config.toml
num_hidden_layers = 10
hidden_size = 256
n_experts = 16
experts_per_token = 1
d_expert = 224
d_shared_expert = 256
hidden_act = "swiglu"
moe_layers = [0, 1, 2, 3, 4, 5, 6, 7, 8, 9]
router_score = "sigmoid"
normalize_top_k = false
routed_scale = 1.0
balance_loss = 0.000503
balance_bias = true
router_bias = true
scale_expert_input = true
init_std_router = 0.00905
lr_router = 0.00119
num_attention_heads = 8
num_key_value_heads = 1
head_dim = 32
vocab_size = 6955
norm = "rmsnorm"
norm_place = "pre"
norm_eps = 1e-05
positions = "rope"
rope_theta = 19500.0
rope_fraction = 1.0
qk_norm = false
attn_scale = 0.177
tie_word_embeddings = false
parallel_block = false
init = "trunc"
init_std_qkv = 0.0175
init_std_o = 0.00392
init_std_up = 0.0175
init_std_down = 0.00392
optimizer = "soap_variant"
learning_rate = 0.00185
beta1 = 0.95
beta2 = 0.99
weight_decay = 0.1
lr_head = 0.00872
max_grad_norm = 2.0
warmup_steps = 200
schedule = "wsd"
decay_fraction = 0.874
decay_shape = "linear"
final_lr_fraction = 0.1
batch_tokens = 65536
max_seq_len = 1024
doc_mask = true
train_tokens = 322900000
max_steps = 4928
dataset = "wikipedia_en"
Below are experts of layer 7 (counted from 0) of a mixture-of-experts language model. Rows are named router (the router's row for the expert), gate (a neuron's input weights, with its number), up (a neuron's input weights, with its number), down (a neuron's output weights, with its number) and show model dimensions 0-255. Each number is 500 + 50 x the weight over its row's rms, rounded and kept within 0 to 999. Numbers have three digits each.
Before each expert's rows: a language model's description of what the expert responds to. This comes from a sample of Wikipedia text that the model never trained on.

# expert 2
Titles and V letters
router:458460510462391377529470458553524464547472489441568616502554473506519615376464436520419465454486518472520509481485560583482431476494625482437541525498491512528471507445515430408603495390522534510459621531487485501540517456500530415596567544530488554430526485438538463411568581481473546496513449537570442540497510515469519504503546550479459466557575573581596425450530519484504487402567538433537562589582461553540469508484450508495507444562543490454554523446429414424457461491538485488552502449531541534491459542500541495444471584566409477532607502550526534473455499498474456479528441512460550487533573483511432576558453468423442446505569465526502509480487512567440586532458497479506481455478478454535537342523463496477497555454474410463504563536467518561436422490525465
gate2:473578516482498480538481578515385534507527438485501659513523493459548480490574541476584435463450459562509507448480512494487525523530606502493455529507502555504559476503490534498553447579447506479553530345512496426604534493453469556478534491435550419473503510539543417505428447437565466544417509512563446538534499542489561480517473448483485550603487563466562550505455488466439557370512587512566522527553494486551533458407486500499467526396484504485482486457439486462550522585514515527542468535522417491493389521539497509501468545571541557396495520509469508477539495532425464569466457578550389530440515500602469415511593466553461562555458444444503495508491410407477491537408513503514382549514471455603518523561456476541632483476468519423476508492470451494435374534564494
up2:418550534467477526478586468408484474427487443565464535533589482468574474533474470406461527501414479535446497484484429537520470503499566480587411582561433505552464458513545480436561528452428480477556515522477578599548500538511530547441565515513461448556502572522475466535545528382489465544442455443443575482518558542510580524494591577561555474476502518569540548563491500475494533388460525495448382472526467538490552449558464614516522454612592513566440495457549527553490562534475529538450512573425503536541543463523523496491464484568557501458549559612369438434462558457533604525611427530462463513465499511463561448521470512496577473618470485494440459494503424422511479576420568486432466475482476470489534543516577586563495484455563518478516493501565444521530546487420530
down2:486504504561443512518525496490503468491462538403560488496460441534599470484574469505482457577449450435422572448536540566576554468505507473493433490496484518579494543523473531580458501455507482516540553557480495430406436505518414490522530517562539608517447499604525427492441479539534429428466353488516495448431559513509501409398483520542515387468434490456497665496480526386506467489485577517444560495517450515439523473413458504486514550458435463481535470538503504515494446505456442530580521495517416507509410466423582532440487540561540451410494450494448560501484487448478541468417509497455422496589508337443528447496416437459449440486524421498463535584495533508501484472427590523562470515540521579486553542527519539440492434489450494469565513553427444394490439527419476
gate3:469441524617545422513422480481544558513448461442524501465470463507585508561506530409453522467500601546465587498488591465347536588550480500512524413429557488481475526534485427533483532500546451496492478600499574569489614524496469527519592610538473491419435480541469421474549445457532453461452468498605534556497541453508533520522480551442485470496508550460494527496473439529492497582466505408496519476489503464475517451479580551441448501452492496516545594534491550491486523530513583490459461459388479531495559420519494482468455508480532547490550481437631442439521516431492573402413488493590553517498381599480473537442422446486495500571402441412448516513450536481492487546462566525450541564487418509449570443477471439536512398554495480561452523529590495470566488554420430
up3:453535564449497475524479512436487516468470567508435482481424449594498528515526402458547522440496501359469558452502455477567589428490553549407354488526472555490508513531518411514437455487442584536486497518472532447437523489523484473492416531439506531567541606496636532452567520553542452477566503458595408543465605420477511519484479513550585589469493443484465431524435534519479472455472456574414452484430548443524468486489435519449515458442523485553488503404474515633481467555440463551583521489435455505515518533506442425437444507518535450547509550456583540437569538365474496534508486500489518511518538498435512425492511508492530469534488426599549487523581554541549489469462494543593541502501535583573540513558518488452506512523512380475471491546573408578529499576447452
down3:513541458596539434416485500548503584449517502494488467536515466380531530515540512431513398607505441484459571585555451527452473549469526562531518441523490598517550492508559525547504528511468549521488465538499430472556555459492586472492490495418393437482544373503497484503475491500549457454451533471558559599540436505527498461474478502480459528441486488595472458466472547572513476483550589396547524416464520450517522569541592479466455463558504596597512499504514430477561518435468474478449582507504526444457473529436549481510585604513473506489529551442571497504489609514360572457516478497519502562460464481606493492454504500435363470446363416492469501470512434592575470535526451498507500485569488493401428537506563517521464534542514407508512389533563543521547543504423486

# expert 4
English first names
router:376532476504514520482473479477486571538494495458525495463385507449554529519477480455509587416457424549603529471523563459527481420455524553472428566438460559501480451551494511475410419487470503441480545524467521441491503452518527539547608596461524510474517515550601466570443457512512557522462488450565517569509511525426449508479555543494586401512480510542553474474545514498545488586531537551540606562521409501568545449523571448530536455536494441444525482494431416558411444465477464565564374467534569514525532444449469439548509560477485419439426445502510367441454533468456519492548460547452541442517458521496550479423450419480504579502507528552495473582451524500544525525519444606449503461420520544457463514445523513521495383552484540448553451499524488528542490445695569
gate2:468606631491519461439428453545546470660459489565455377549506386504476511463491500466545515520468560454550506462501467456511491390549481422496517510568586572546561466430494450488482468457533503548478496511609512505483415453514428488542512592474452400483571469454482531504407434499543500553464560523511568615482521466450578515537460563361543424536382554494535436434445509455482496530537450440559542564475479582437448498489491485556481550496509470516514487505462618499536489503510486526427453445530467465475465501427470452548457501561501384521481626466534472560465466395483509476589453494516588487486416479509511505503443540507484538467464488519508567564470524525501504537553498591480522456489539490585391509456573456435488506486445464469444495581506476562562539506571469
up2:567490580604599492509483567563525523557454426477515490443569507406545505521394490485500496390385464475502504535477442488460625603503467504569548467462508454509484511504499383484466513456500489488420490514509428429574470490483514505516501566537415463607577488514574511508445393542565482477468537547485551547432508522512569515543475524507496495557422456492485549457462513459502471385494492348529539445545516479431509460502450427572568449420541492515536480455467557519458442592499515460469404476618588563540494505527487452498488489592399507548571531536487504474483501434512524470573468485489610452522545533417430515435461532554460504507452499432478514468485472472532541554580495479482496565476550375549376435525495485528564481498547487562537548509466438601430531442500466
down2:472486462541433463510479448518491586510512513502549551553507493472556574434545555579452548494523525444435465498424468608539634502553508525484555494467493400546560501525440423588435545552470526560389441475552504502407528557471507516437581441566463540511469534489502426514519529499541566455550556539491562467535536502581505499568358517510489566611467581443483464505497495529495601490476498466438454501414500600494547540513509411532504511490515432467442376389492561500372515546585450498522456379539480489557556499584631559517549476525533455555513455499413507495464502536519611442547559440508499567536493465432596548513488575474479507478450489477510538501517498537518520526533451373527453437533480511510579505493497516486543518488605540490523512564507527540491570496412457
gate3:462460473505442466574432557522536536438489474475457531422478535602491365471567466602491485419531444529363559437507531438465525604557528416585561460513489452573517493569489468527470534446517495511489570470537508604463546446451474540502473526452504595493557522548469534524512527521443553587459548457513563531411543392500508522572458491536497480505520475570558501506462510495597457436482517532571421506452466448556497556476536445593461458534457536541502483564565468467530637522610512511529511505555595582484436618490555486480441511467422432500575446446463472513572500428454520516456595532517460467521622590498541637533450434516529540439510528489514457432515555541473483496456512533462480475477547429558507478523483531480504523456497591482563413479519508470497566435431465
up3:500474581509483481485450577406541544526495526452426486484519516546551523459452514484521518459546486470468553436513464429436488520587474564528482360460505524486470451462482483559561509479503488483482560572556519580551549432533590448465452516502513437409514444406569502442507492563541519468522437427417463469532517456530469481524402533458503499553516513545506554388477528418502465441484505477486581479469537470470550536545537418412458485407488526504465531479455464458596633494516455502500506526556551516554508558468511437481514572476596439631523465431545464472513554454548588559460461467428452507484488510465480493646517506551575513472555583554474496530450552537494485542549481451487480537435531549514574512569545450530415614481425638430602486505466485548599505427364488
down3:505447496576560565476577499460543420516509612536533430507501543459472602525571591454468464599481547460459456492547435535528469494481538505459504460527536491506520500565486486534477433457491589510437505428553479500437468442499477455579481580606473452497480437477495465461543484470509516421477521499513509550557483451520518520414536459472539566525373450527553514529583532531508347483437546395455451422519563483547556477509524460502572461369487542461571514494579501444482523537506538540529499466561594466473450482520511584468504577412599438513482414482484528435517486487507485449603469485492448503417400536467531488495424429480487458543530605502504567507424538489522497497484544558454360542476446538411522571501515439500475466405502488426517545459504530341515532409564496

# expert 6
Scientific and LaTeX pieces
router:430452517512485509376439450532431466475516574534491491562500464466508459541590507465488512494486489440512499499545495451441476424428522499519552537465539539530496585405447407594473519482528499537458504529483516534592470392562544425495510515421487437448480557527459439475485443559498582553423505569479392412495474593519559509384513464462547536469561545421534558479468377566423549509426421468472498486511503481449574521554502433437507494560510487501548452550512529474529500551443511558597412453536543527453422523436602580512439552414562542493456484488471457543516482532474454492503441535522513434609508428588402499528445425496513514498566526551473495453563472517590527539470513544482506419502559438405616543527450451508407435492442526417559423496493527515496412476505431
gate2:466525528461594531333560488552443453526457499559479403431487506431501545495359535526520436557542574519486434543492517491468609455570544566502592533495444488590532507431471448498430559586405465523470564523478646577568509561517539482492467453536518529518490403509505546455525421574475572523507547496521544485408499496495547536525470440526537514486504552542487479510469536465544470507504537544472562628527518517490430481556505563445574462437477493438539508520385606593456495562499482637463405482409530502501370483505499504515509551505567552551473540565489461587442599524564514453458558562450509510497476510523508504431463532523476512521533524417415486496507446471525488448460482561516571490553547479467460485432447575592456518526433487575479472541498554529489542489547533
up2:448575440493542552443585404565528613493458486557543530407504432494426592479496507488452527399482539421463581443473489567453501450509525604506398494491505427517497536437465504579461461499507461504515507433502473505484499557548490652572462445538523445500477505364496583402539530559488491443560535483504492530439511432529441587592524359499519529614490444548530504466535521367616547490521556466520471531559528543561520474536443473478555491475532476509456524464513517517452506494541388619457383472521571456482449546461453420524528539532534525531510536491495461455558565414525503465459520591460487506547498473510539452425582422586474518435522495531569532471474421563520542447462466418522530437515483569465508543484485444533563517480505542543507493516446550509488530546439542
down2:539564507620460558539472633450503487515480571496500484408539505474403460450406505465457559485501478496537535446461515482497586483534552482518488479477545530512470428448486430427423521535459371458427448543461402569488390499465435539540524440447450544484515540408487577421424443568541472494584525545511461555473496503552531483522475466495496550599479443518457434513567540444528437541544508514506622395544556503503490472482445409497529485425503478571553560460458412495534503514584557452492483510457623500420546565486544494518504482476518530568522560488542565485602555555542469506473571519470528535471485532475472479584496556520501574511497430504459560453536424496489498436525489528446519479517514535550555512555527461457440580540492413368527472596565560486557536441635426
gate3:474413555513551426521434502540548491496564548479357496492413529368526508582435451506460552450594510516486453587501470592497521465450506450503489551447490588399444504563542507540568559531566441510546461493536446599535468523522462517517502519533449545440525510441517522564458565561559525442503513575598519511464507468472433506515455488390462407494484540425440478498470431420566532494567513419539472548603529437501439492496428585590496488367547528442556467526489517455410481463478463434561502475454494512545568478477556424512519479528486499529494546559491471579450467349558498607520482522553471516469512468508560478427415526537506627560528499531475504511559528453472402489484504476461421520437524527446519541522559474458379567474524464490578503514509471410464525489508533
up3:456364551510529425559502465446569520481536563478457496553563567448521502535421451515387537416525500517409492528448427563461521523544562529507456481495464476467500449538552467518435493529415553555555551491459547491451491517481480454415539425555330600573550514507550494591513414464533520565613524394537530531512497548423367504551552509528546547467480488536475554515552553500524465492484535422478512561444506554564547493585488406525468537435557492428515433452435501518516476513499440494472626482499502541560524403566492582430454551538509541481547539408579479539441562466569508465390584493460496473477527499563624455486540556476499519516469421515475541548624507484491471509484482567510431586562486523465454487497511571539453498467486493507499540542461496500471527486446598
down3:475424510581500475478529469451406419550464536569481553474456470467516450504446528519523616507409520569436519468498520409483505521555532405491399362533483503483529573480572543414423617422456439517432570483529461497465521510534525462510483472517501479537488485512538467518478377559486500522568624522521496514501552525401430542527494401486582576424462542528461594529556402508483516336534482513519434506482428466439508491457590481560522461444478449537586516550446546506523473531453454474504438529497519458552451388518497531433562496473433509547461504431499486466488602500520443592504582488556566493527547558521506545425444510450480487523521517395442403466489475421534546550506502521551554503492530550531583584514463552383489507460525412548473504506571501484514531501556476